Experts of a small language model: 8 picks a token.
Below are experts of layer 9 (counted from 0) of a mixture-of-experts language model. Rows are named router (the router's row for the expert) and show model dimensions 128-255. Each number is 500 + 40 x the weight over its row's rms, rounded and kept within 0 to 999. Numbers have three digits each.
After each expert's rows: a language model's description of what the expert responds to; "comes after" lists some tokens at least twice as common just before its tokens as in all text. This comes from a sample of Wikipedia text that the model never trained on. Tokens count by the router's weight.

# expert 53
router:457480488460418517524497514425488501516454480495550499479523553489476519407507497536502447484485531479497517584474497525469487498468497518446500498449501465482562534564572482484518598561470461506467500501406549462516494523480442540491501519466490528460471500492540561542461458450531503496490556555545524429456433476496460490530435529465600503481532542496462534511419483526591511575451
What it handles: Capital codes in tables
comes after: " S", " C", " P", " B", " K", " H"

# expert 45
router:442545494508484523495549503479483547518404518493507470465494511466464532442471463545432459473542540468479514506466471485500505490525535531468504508508581431471508517589501515450509530491538449585577454551488522497566441556505427517454510565506543579527495460468471539512505498498510503528507518546546527461414489461445437523523450488489488518522538533466508509536422513516560520532437
What it handles: Infobox and caption fields
comes after: "-", "\n", "==", " (", "|", " Location"

# expert 36
router:464480481470482517586552449471472536563447442467533488468576530497475509452484465541481449444428525476513522550525459509474491490411509514484445427477518488475520562536548540495534525562498480525500505526434512461578483504502471558435531522454507576508458500464491520539491471513488473500539536524498527492465472443464434548528473514453506553480547526439471560522425465555512565524481
What it handles: Digits in tables
comes after: "0", "9", "1", "2", "8", "3"

# expert 43
router:400483460455475553529556497508485532552446489450513493453538519437468539440463497539468503460452522487542539496529467562453479518519537526401480507447517464455532556569541568464545509532576470543493473538478484487499525581504458561481496487449483559541451508424470529544448449497449458477501498530529506438490451475521466548500490556469574517482519559443458562540502470557554516512443
What it handles: Articles and possessives
comes after: " of", " in", ",", " and", ".", " to"

# expert 22
router:483443469460472538553552472453441571550466508453578505469525529511485486492473474570440462443481522437518558538538459517466481566455510506447468478475501465460533572539539507494529550537472454527494508546462498442499480522525430555514517571467514580514460481478518506526517495490533475510515523521515571426504493451456449504507429466462542548487555495454483523503409453522547529544501
What it handles: Road numbers, route words
comes after: "1", "2", "3", "5", "4", "9"

# expert 2
router:470475494484454551499574520480445540547458422487526446442541524418461527445482486523472490468482555499510569518562480575531503575491542501452468476517574480461508543545482499439509503556518471547535493548493547507551436562493470501505530547434527519519500453519479521527466484476491461555524526550495511489423441475497480551543465526505529531514483522407485573557424446532542501587498
What it handles: Prepositions opening phrases
comes after: "\n", "ed", "ated", "\"", "ing", " due"

# expert 42
router:426483479482494564553526475472497542494475401500592481518496498484470535461471404489456476477455548440556516524519491507401487506437484500498510438409518458476512568510481497465526590506489466501527495509488544437565503541466468542461559546457532517527492477470498520518461470449434416475488555563541520458497492490411434578548477496481518540486470533469438525547476466475480521536451
What it handles: Dates and month names
comes after: "0", "9", "1", "2", "8", "7"

# expert 0
router:490495508422466519530581497433429552569481532516544456492543532480492496497495511534444429457448526444501543552512481556520467543462538526445508484438527522503486525496513554507541504558473497530560481547485588447534456515497522530469509585499494572516455454458441532508414444459528486506523521515535521475421459454467477484536522478535535560475579513463452488521478483550527540520448
What it handles: Nouns and ordinals after determiners
comes after: " the", " of", " The", " a", " for", " his"

# expert 48
router:432446466478483538528522507490465554511437476495539484480551525469487508427512489513421456446496514462519533553510485509473513523472472561466438487433529461455539538560537549482515519561549468555541500554470516480511481596453452540500527501487530527502458407465442569576481470456467500489524517540573508458513463510466455518543466554460517530444531527458512537497447482575509526515418
What it handles: Table cell separators
comes after: " |", " ", ";", "0", "3", "%"

# expert 1
router:473454453506487493562502470480494567504473463511543448458551528482462512486498395543439466452482560481553558512529449494476434561490564548461446490451516495445598514556486568480537529560541489542509456537490519433553459520472457505458523482406506540511468428481456521528504473442494496545505534511553519491483513464445484490601484511443529515477549517464483544510460522478556531516458
What it handles: Word-initial consonant pieces
comes after: " the", "-", " a", " \"", " The", " and"

# expert 63
router:465497442450482505498543500502453578535462448522489442431533549459485507435459514499483477437476503488495583513519463573467496542463511522460491514484519459449527553551542551459559491530531480579533447534415495462516490567469464561435585547446510549512495451447457536534437448480477495498534569568504525488502474492451455551531472563458502551501537537444521548546413440554512492502482
What it handles: Table cell separators
comes after: " |", "\n", ")", "4", "3", "5"

# expert 26
router:500447441462447504546541458447470565529478457454500466484546533444477535447495477537492451468498504500526553496527436519436475540477554552455480501442536444492548552560537534402560578551525428540527464536473503425553434541481477510476530502441497529546470476544488508549474483487483452509521497505560557430471448475419443507510483540505547509411534542469440495493453458542541534534486
What it handles: Capital initial letters
comes after: " (", "-", " |", ",", " the", " \""

# expert 51
router:440461453470495529529500495476487537519489464517533456440587512484493519448457467512462499462471542425521496531517491564472480533487577520477486436476537473482550553515515555442575581582533446554519455519482529478511453516432426561500586512460520523527463480494489524516496412500495463508514516536545543468502472486455434530534465535411534514495508518439488521574453444555521539559492
What it handles: Sentence and section breaks
comes after: "\n", ".", "==", "===", "s", " =="

# expert 54
router:525481444472471558606534471470479553501445483508487479442519530455491472451458484493461481474508531477485559518537493552442450534492500533475487525487529472462556572573484506458556517550496473607569480516431526449537450541470488514498539497439538564580468443493466525561485459431505435522523488534527517491484483473387482479491467567451517517441488533480483481510461461523539574505450
What it handles: Capital initial letters
comes after: " \"", " |", " (", "-", ";", " the"

# expert 7
router:456480453495499515517529504500456557517374483466514429434495512477517511472494454518481482467521535478495523562480444486477526524481487554478477477525562481484493535560509530472533516523559463517526472539397487506547470506514501569444513539476559548546458515452475540518452400465468510482522511566513550471462389416430396554532478530489508545462567507472500566548432497550549518526477
What it handles: Infobox field labels
comes after: "\n", "-", "|", "Personal", ")", "°"

# expert 13
router:514437473432446504553538507487453581550451470465565500437508527498476540480468456527447467438453551475512522511531468533515509526440504527488455498472504482472525575508537507445509524527476431607497500543467529445507486529478460526508521549465511562521473465463447542586476472516511457514499526497486539443467503462491496527503470496469560537468562550456475546499396441521544507499417
What it handles: Digits and number words
comes after: "1", " ", "2", "3", "4", "5"

# expert 6
router:420467477459454516529529507482462525527498478491508456430557527486474526441491498525455452496480537466507543539525484572472471569450514499496462499465513461481540546544524525474553611537510472551554488541449576442536441560465436535492598530477498521564472431452464499519479491486483463535500503543518539448516500478435443523532443564443541495495523522484467540577415486552529512532503
What it handles: Line breaks and headings
comes after: "\n", " |", ".", "==", ")", "==="

# expert 3
router:448503454474426569537576434442472507533439418492540474501531561471482553442503488550439475464518473457503537480530487491430459516469524495495465480419599504491516560533540507514518515564498507543507519528489473471529432515492489569459566534486475512544414466482480533581432421491488483552541534543486511432479444470478452517516499492467541570451536537461475545530467439547548544543502
What it handles: Years before sports competitions
comes after: "0", "9", "2", "1", "8", "7"

# expert 52
router:484475464514444481553545500452507544509432435475526511486480528505509517474488500513467468459494548471553529545611485540466490502505533512434462484489519490485551536515523497514507551584504454512475477563415485461511478558461429522490537524475497538538505472438500582526496435511511508472483489553511565417458465415447445537521449569450562518497505519463502547500412469489514547476469
What it handles: Score digits, units
comes after: "–", "0", ".", "3", "5", "4"

# expert 11
router:446476398499451501555519476495461572521455439479528482507530531441514545482492477502480490456470582420584553537582493562512509502453510565483470452449545453490593527492539482497498558496554497524484508545488514519541419520502439510473574495433528536585498474460433500583512468468448488522529522556573537459473491503479446569565480551475512502454485506466488542498450496518503505534453
What it handles: Word-initial fragments, table cells
comes after: " |", " a", ";", " was", " and", " ("

# expert 47
router:469480505428478536521506439488487564553458506449564475485532558457481482514486492525500447501461499477494553521520451555488508477420531514480435496449551454519483573537547526474548539535482450529533492533404517508502471494495472542445565514496538528522438503482491521557482466432538484510521522532570504473493412445467494523567498548482510547455587507460468520510454435551550523492417
What it handles: Title and proper-noun starts
comes after: " the", " a", " of", ":", " The", " by"

# expert 16
router:469442446452472507562541432511525575530472450475523460409548521485492540481447413561474515476406556465512546489529486580461474521492536537469511478492491496485524539554548560488543569565545475520536498510464562473521486534433453525452522485421627542518468461483479529514480465447496460497502504518553523490469469507507451555550473523446548539512487544491474502510493440528518547517434
What it handles: Sentence-initial pronouns, connectives
comes after: ".", ",", " and", " that", " he", " to"

# expert 8
router:465489416460513530509527469488457528522433442459554458495596509412481528408460496552447470472503553459531511553540422538506467538495520515443486442455527459427565538528524517454563514591481484559516496561515513474524469537475514509472566493499530537482460510483492528523487438481475490510557540586521523493441460497471454531540472535435539567474509521482478548543465458535506541567497
What it handles: Separators after numbers/lists
comes after: "0", "4", "7", "5", "3", "6"

# expert 60
router:514455494488489527551501475471489524556448433507533444418520592467461565464421485495476491459498549450542532517493451581458491515496492589508482527492552500482507509593518550509506507494563512538529463565460519485492445547499462543419536552450506548555464470408464508550396438417423448497506556534472540450459461515451475488524475524500510490475523578444461559599469467545567554564457
What it handles: Music and film release verbs
comes after: "\n", " was", " is", "\"", " It", "=="

# expert 9
router:520423496486494510576552477478441551535427498490518472493506518465466490490508480547488454441446500495531533530503460527469464522470496537480478465509521500480545583504517506445521515527528468562507461519466513451524489558468448564494523537469494549505444459468457503583481522492497485531492518511538546460519489448488485556516503507444502534505536550452451538506453445547537547591464
What it handles: Measurement and table numbers
comes after: " ", "1", "2", "3", " (", "4"

# expert 57
router:470486445444435542509519488476464531536455464462538439469496490477459498444432467500457475444496498481551534576499457577467474527502499537487499446459503487480576576544473536424494498554581484513463484539491538455497478540483412507474548572477527524544484464461441502494450476454469432547499526495531508448457445502467468524499500526439569548450522523465471528520463518508535527536491
What it handles: The word "as"
comes after: " as", " was", " is", " to", ",", "ed"

# expert 56
router:414452469479487566509539470498482550542454488491547484409507515480475562443461491518463472425481535454519508534559495574463473574498521525453447449497541472451560566509527529457536501532564468498550439534501555459510469554472484509474534528412542526514463460466467526514415475501488459533483534496528533453466497508502479562520449562482575534474501544468471603552494474576527552521444
What it handles: Clause-linking function words
comes after: ",", "ed", " and", "s", "ing", " one"

# expert 49
router:411444475467502535511551521493493506480476461474539473388485503466435534429515464579458509494478546494548497534559502509477485576475512540452484493499524450486507592536497529426521564537495477574474481541437488434517462504479472523492573491508492509524469488409459588527472500473480435498493520554557481447459495396475472487498452556498486526504502556477478533538411475539490498572498
What it handles: Line and list breaks
comes after: "\n", " |", ")", "|", ".", "\""

# expert 58
router:478458481511467529531501463505407529509497479474484454476556519513511514462478482521463483510422593438528518473476489541435434527438513504482448441447536481494536534479536505448559525500504499502494488506528453504610476506487486521458560544528574513548457489457465585523443481524417477500513602549589489512470467460487473581502516553456519567447530559420477557543447455535512546541436
What it handles: Word-internal syllables
comes after: "0", "1", "9", " P", "2", " C"

# expert 27
router:476466495482467546533580476469459566532489498467556470489528509473463507473459427566404473494454558455516516491530455505437471546438556518486432452472516486499524574532488492484569546526526472516518483529507506491571486516462452544491582570474521551515486413490473510570486485432473450486490547576557505487481489480489478520513475536496528541479505531418476496513395421509506521596478
What it handles: Year digits in dates
comes after: " ", "2", "1", "0", "9", "–"

# expert 37
router:506498482442483561527536452445476577551491461501551456501509561393473540460509505497456442490479509479512567516512440524500522496516522523500425481454566425513564566524507498437522581501531398543546449563470523479538491533485445524456513494503556521502421502494486551525503493473476490543547517519500531455493408497487454485513469528515538495415577564483470524475491405550550538514508
What it handles: Proper-name beginnings
comes after: " |", ",", " of", " in", ":", " the"

# expert 44
router:493465504461435509488527501517483524513500460492530466487506534437477509506474470500474451473508530510562564551535461543487482553444537538428492454494552441417548588579535510470542547517511487540511520531467520454501484506466461560468523550477513518559486435466471519553441462464426443537480580551494547455473479450498444502512528558491497560503511544475492537498450440499564501558488
What it handles: Dashes and list bullets
comes after: "\n", "|", " /", ")", " co", " Team"

# expert 39
router:472488506477468522547522469499470548516485478491535487489528541482492582457417469516451444530426520474503563522522482606468472556514490502470487453502525509509532597544515512443540589527483495549528518505497568474550477510440454499462556543454585531493524456483483569529465469481419446502476541508578491507453489493476458564557460539453487533492493588497447493581476433515507529520476
What it handles: Verb stem openings
comes after: " to", ",", " and", " was", " in", " is"

# expert 50
router:448422487450449513529537492488494505534493456498502431422563521490456549444457479537448486492493507491505538530514480514481482566477563594493443479482522461486511510568509543506578551531522472539530491552447549467524438521424465551475532529486506548541475455446471568506491467497489430525528497520510510434470455468451412530521465522496522537487513529433461515532427500540557526579481
What it handles: Line breaks after headings
comes after: "\n", " |", ".", "==", ")", " ="